Below are experts of layer 6 (counted from 0) of a mixture-of-experts language model. Rows are named router (the router's row for the expert) and show model dimensions 192-255. Each number is 128 + 24 x the weight over its row's rms, rounded and kept within 0 to 255. Numbers have three digits each.
After each expert's rows: "comes after" lists some tokens at least twice as common just before its tokens as in all text; "gets" lists some tokens that make up at least twice as much of what it gets as of all text. This comes from a sample of Wikipedia text that the model never trained on. Tokens count by the router's weight.

# expert 13
router:154120135109089143107130123136111132127108121121116132129157140147149123156087097114129139131127155117145107169096112156142084181157118145090129154129106133109139111105082121147117103149132101
comes after: "the ", "of ", "- ", "(", "a ", ": "
gets: "F", "V", "d", "Sh", "p", "Ch"

# expert 20
router:120119084138133117110141101079134118132113125077144107113146117096080131109157143088121104103153126119143075130100124108140158122104156110123080156144146146122121118145125093112130108137110136
comes after: "as ", "a ", "is ", "was ", "with ", "in "
gets: "a ", "an ", "one ", "A ", "1 ", "One "

# expert 11
router:147128131056155098146163105133123166130120105107155150142122098096116094123115109120129109123078115077172088135111096132156109050144151151146125170129109098114098101119101124122147139132120142
comes after: "|", ")", "==", ".", "===", ";"
gets: "\n", "\n\n", "\n  ", "% ", "Great ", "\n    "

# expert 18
router:131132148138089134126113133177125150112138107108146142114092147141147123178102104148127167169096098102085095102110131086110140104110148109106128126142095095097117144151167128140143162095154170
comes after: "(", "| ", "in ", ",", "–", "In "
gets: "201", "200", "202", "199", "198", "197"

# expert 23
router:102122148160096122178124083141161087134070096146159099080129158108140170123157128124152158137135163143136113110083142157164145168148098165149151112164129151136117086117116102158130119161128115
comes after: "\n", "\n\n", ".", "==", "=", "\n  "
gets: ". ", "- ", "\n\n", "==", "== ", "==="

# expert 10
router:120183142093106096152143114122133161117104154119086112155103118111148138155102142159158144139150157113117174131097125135109127162149154170134164128116107152094182170179167085087133132128162144
comes after: ", ", ". ", "due ", "However", "released ", "According "
gets: ", ", "on ", "as ", "by ", "that ", "after "

# expert 15
router:146128128089160136138118162144160121168131119092185139131113146141148128144130128083113106096140116146141133112159089093123137130110161155121131142164131160101126133162138149145132161098132087
comes after: "of ", "the ", "in ", ". ", "for ", "on "
gets: "the ", "-", "The ", "first ", "his ", "second "

# expert 2
router:106111127110101106144139114105122140128178072103121130147157144103152126053133096088124131122126123148087120140109145120131124152147103148156125137093164144167160095125121144174098103118132143
comes after: "1", "2", "3", "0", "4", "6"
gets: "–", "-", "| ", ".", ":", "/"

# expert 4
router:125131095089160100153159164114170093147157129107094144173185158148127133136107083137117106108162129172134122160177142163120152128126106096118107113142104135126146123143150169118154099159135121
comes after: "the ", "U", "The ", "'", "Women", "People"
gets: "'", "National ", "' ", "World ", "Col", "s "